config.toml
n_layer = 15
d_model = 256
n_experts = 128
experts_per_token = 8
d_expert = 32
d_shared_expert = 64
activation = "tanh_gelu"
moe_layers = [1, 2, 3, 4, 5, 6, 7, 8, 9, 10, 11, 12, 13, 14]
router_score = "softmax"
normalize_top_k = false
routed_scale = 5.31
balance_loss = 0.000306
balance_bias = true
n_groups = 4
groups_per_token = 1
init_std_router = 0.00873
lr_router = 0.000977
n_head = 2
n_kv_head = 2
head_dim = 128
vocab_size = 32768
norm = "layernorm"
norm_place = "pre"
norm_eps = 1e-06
positions = "learned"
qk_norm = true
attn_scale = 0.0884
tie_embeddings = true
parallel_block = false
extras = ["capped logits"]
init = "uniform"
init_std_qkv = 0.0315
init_std_o = 0.0391
init_std_up = 0.045
init_std_down = 0.045
optimizer = "adam_hyperball"
lr = 0.00419
lr_mult_qkv = 0.5
beta1 = 0.9
lr_head = 0.00753
warmup_steps = 225
schedule = "wsd"
decay_fraction = 1.0
decay_shape = "linear"
final_lr_fraction = 0.0
batch_tokens = 32768
seq_len = 1024
doc_mask = true
train_tokens = 277300000
steps = 8463
dataset = "wikipedia_en"
Below are experts of layer 10 (counted from 0) of a mixture-of-experts language model. Rows are named up (a neuron's input weights, with its number) and show model dimensions 128-191. Each number is 50 + 15 x the weight over its row's rms, rounded and kept within 0 to 99.
Before each expert's rows: "mostly gets" lists some tokens that are sent to it at least half of the time. This comes from a sample of Wikipedia text that the model never trained on.

# expert 119
mostly gets: "Scientific classification", "==History==", " % | ±% |", "a.", "or.", " season."
up0:64 64 48 87 99 50 53 65 29 33 41 26 71 30 52 55 55 41 55 53 50 26 42 42 46 52 45 46 35 56 52 59 42 46 56 60 24 37 48 59 38 44 20 77 42 40 72 52 39 54 57 30 41 40 42 47 46 51 50 37 38 15 38 57
up1:55 58 57 55 40 41 39 55 23 43 57 38 53 43 42 52 69 87 76 47 56 63 60 64 39 29 42 73 56 50 52 42 67 78 37 47 58 60 43 42 49 35 62 60 40 77 66 88 65 53 42 45 72 45 67 37 60 41 64 32 56 56 71 71
up2:64 82 54 38 30 40 32 15 33 64 38 86 49 64 20 29 67 52 47 56 57 50 50 69 67 59 59 65 44 59 53 64 83 36 48 55 45 70 66 51 39 47 48 38 37 58 36 80 69 39 74 46 56 54 64 31 72 22 53 40 38 52 42 55
up3:34 45 58 75 71 46 33 50 46 68 37 63 33 53 44 54 29 56 55 68 66 56 58 50 56 62 29 50 52 65 00 55 45 40 47 51 58 49 38 22 68 72 68 62 62 69 58 60 64 42 38 59 50 74 28 23 51 72 75 48 27 58 52 65
up4:50 45 21 31 80 48 28 62 51 42 63 50 70 36 48 60 49 56 46 35 32 56 34 45 40 47 62 55 55 44 35 77 49 64 54 60 19 79 45 48 66 47 00 25 46 33 72 29 50 56 34 68 57 54 35 65 59 74 49 62 54 41 64 41
up5:60 38 45 41 49 45 60 62 57 27 30 31 35 46 59 42 38 48 56 65 25 71 60 54 39 45 57 76 53 35 30 39 25 58 75 74 59 29 40 76 50 58 52 19 75 72 24 45 52 52 64 66 59 24 59 66 72 52 24 65 41 44 59 23
up6:30 41 49 54 30 72 18 69 37 38 72 46 64 62 56 29 64 49 24 53 43 39 35 51 51 59 57 60 38 57 67 41 40 51 28 50 61 63 31 31 65 64 43 40 47 14 78 64 32 51 33 39 42 68 78 87 54 76 47 59 64 47 50 41
up7:45 60 58 68 43 31 57 09 36 36 50 62 40 50 53 41 79 34 48 66 57 40 45 65 39 42 60 31 45 55 57 99 61 41 34 59 37 63 42 49 54 57 57 54 27 60 38 86 74 42 41 55 39 42 51 70 51 34 71 48 41 49 56 54
up8:59 57 42 24 75 72 20 25 42 66 56 49 62 43 56 44 47 44 44 45 40 38 44 44 60 56 37 61 48 63 46 58 67 54 69 43 52 30 61 31 51 79 33 53 63 51 65 26 34 51 41 51 35 38 43 66 68 53 51 45 35 30 72 49
up9:63 53 67 72 70 37 57 18 37 46 27 37 76 38 61 37 42 36 38 54 44 55 24 49 35 45 58 36 68 48 37 45 68 21 60 61 56 26 49 66 53 34 45 58 36 75 57 61 60 41 62 37 65 43 48 41 43 63 35 36 38 66 54 95
up10:41 43 45 64 52 51 26 55 51 79 32 39 61 31 56 35 76 33 44 67 42 57 61 65 34 49 49 89 31 56 60 37 40 52 68 72 61 67 46 45 33 45 41 36 37 54 55 44 58 33 69 51 40 47 40 54 46 72 33 45 53 43 49 32
up11:42 29 49 40 53 52 44 37 50 44 43 42 65 67 47 49 62 42 44 34 55 38 54 51 67 39 77 34 31 42 33 46 31 44 32 52 62 83 29 50 71 37 48 29 72 50 26 55 49 37 68 42 48 40 51 28 58 62 31 64 68 42 51 76
up12:45 32 29 52 51 56 58 65 43 44 46 60 66 52 36 53 48 42 79 45 56 70 56 56 42 52 65 38 34 18 41 53 40 30 82 64 37 62 25 50 73 32 49 45 47 71 76 30 50 41 45 41 48 82 27 33 58 51 59 71 47 50 52 62
up13:62 56 47 29 36 70 51 44 53 69 77 52 48 55 22 52 44 40 62 35 51 69 36 42 53 52 69 54 57 59 51 54 63 68 50 46 48 75 42 31 51 45 05 45 49 42 40 39 71 54 42 40 63 51 67 69 68 61 34 76 68 40 39 28
up14:26 48 68 33 60 37 61 51 70 27 84 64 49 52 35 66 54 79 16 31 47 59 71 38 51 55 28 77 49 50 45 55 47 59 47 66 48 50 49 67 28 42 36 55 43 39 26 34 52 58 47 58 53 23 50 63 54 45 47 41 34 40 65 44
up15:57 29 32 62 32 54 28 74 63 54 58 41 65 61 37 67 34 56 46 71 44 37 74 58 36 77 56 67 41 52 11 61 51 34 30 50 33 28 20 33 44 46 62 33 36 40 57 40 60 38 69 60 63 74 49 76 23 60 33 53 30 42 77 26
up16:55 57 68 73 55 60 58 40 54 47 38 62 40 69 50 39 60 48 71 46 43 10 53 49 46 47 63 66 53 44 31 64 58 56 68 44 31 52 50 37 59 34 40 24 42 33 52 37 46 46 52 57 56 27 38 51 51 46 63 62 38 77 26 27
up17:38 46 45 65 25 38 61 62 60 27 71 49 60 41 62 38 50 50 40 59 24 46 62 76 34 59 55 16 68 43 08 34 56 51 75 60 79 60 38 41 22 57 43 50 74 50 35 74 32 37 32 44 61 33 49 48 70 65 57 41 54 64 44 57
up18:67 47 53 39 79 41 63 46 73 59 63 75 41 48 75 55 56 47 45 67 57 52 74 44 57 85 76 41 57 13 26 47 50 37 60 49 25 61 70 54 54 56 42 37 34 57 30 44 58 55 51 47 49 61 52 61 47 41 51 70 17 31 60 30
up19:47 59 63 74 27 50 50 56 91 31 62 31 50 47 44 44 36 72 35 56 31 43 61 44 70 79 41 52 53 15 61 46 24 53 59 65 95 60 49 24 26 66 74 71 41 51 59 42 44 54 39 42 39 69 58 61 52 36 49 46 34 36 60 55
up20:54 70 69 80 36 45 62 60 58 33 68 57 44 49 21 60 45 74 44 32 46 87 41 54 46 39 48 48 36 36 83 28 72 75 38 54 58 33 71 48 01 13 72 77 42 42 36 59 52 59 61 40 43 48 40 64 37 57 37 42 36 64 46 76
up21:82 56 52 55 42 40 37 63 24 51 79 51 56 58 46 59 43 36 53 64 48 73 50 47 25 67 44 53 49 37 48 52 69 58 64 65 22 49 58 20 30 28 38 47 73 59 47 66 35 60 69 49 59 36 54 53 44 64 58 61 36 41 39 44
up22:42 36 33 57 47 20 77 64 63 59 58 45 46 62 32 78 21 57 59 71 31 46 44 42 24 53 72 61 62 29 53 42 41 30 80 63 65 35 59 43 49 44 53 34 46 59 51 54 61 33 42 33 44 52 77 36 17 31 79 67 21 61 37 70
up23:66 61 52 34 29 65 49 70 50 52 46 57 61 44 51 61 75 78 79 53 50 63 71 73 41 45 51 41 46 57 64 41 41 29 54 31 67 43 40 60 49 38 60 52 25 55 50 41 31 44 54 40 41 39 33 50 48 47 45 38 26 36 49 51
up24:71 53 77 65 19 35 70 51 66 27 71 48 36 41 61 82 43 52 34 66 57 55 57 59 68 40 57 52 62 18 55 51 68 52 58 38 53 32 60 70 19 33 40 23 48 55 43 53 31 43 49 71 27 53 57 51 65 57 59 48 70 44 51 61
up25:35 48 72 63 65 25 68 14 35 84 54 60 47 57 56 73 36 56 41 74 54 23 53 40 51 61 58 19 69 43 65 14 85 15 67 58 46 46 51 19 51 64 64 24 39 31 33 37 49 56 69 38 46 67 47 49 42 30 75 41 28 54 68 41
up26:29 40 47 43 57 51 46 39 54 79 33 55 29 49 40 52 62 41 61 69 43 54 51 38 27 51 57 45 56 51 33 12 50 49 30 54 53 54 56 65 61 44 52 35 51 71 43 42 46 66 47 71 60 19 31 55 61 51 41 44 29 55 41 57
up27:54 57 36 43 52 41 41 69 54 52 73 28 50 54 52 46 48 27 51 60 57 50 51 60 54 46 66 23 39 54 69 70 52 38 38 38 70 45 55 44 63 23 46 51 46 41 42 67 67 48 42 42 53 64 60 58 63 59 55 47 63 48 47 46
up28:40 56 62 47 33 35 44 65 49 40 32 57 59 46 65 56 47 74 51 49 43 32 21 28 66 58 63 43 39 67 40 29 51 54 54 37 35 54 58 47 47 77 48 54 30 44 45 16 59 64 49 48 32 59 67 13 35 23 44 62 62 59 55 40
up29:67 59 52 65 46 51 43 48 25 82 41 31 51 50 32 36 35 52 36 52 29 32 55 68 60 65 90 75 43 70 43 37 50 49 59 58 47 46 40 63 27 52 38 38 43 57 91 57 49 51 78 60 52 58 56 49 37 37 30 64 85 50 61 68
up30:49 59 46 89 56 43 40 42 38 63 56 31 32 45 49 55 48 47 45 66 49 69 61 52 29 64 33 86 58 59 24 35 77 30 27 62 73 73 60 55 38 11 67 50 34 59 20 76 51 56 62 58 47 65 24 65 48 47 44 47 13 52 46 53
up31:58 47 57 67 65 64 55 29 32 60 50 70 81 39 78 55 59 47 62 50 15 35 28 64 42 47 55 76 31 23 29 54 20 67 46 47 53 71 55 60 50 54 62 63 54 61 62 72 49 53 12 51 76 65 61 68 39 46 60 46 67 94 43 48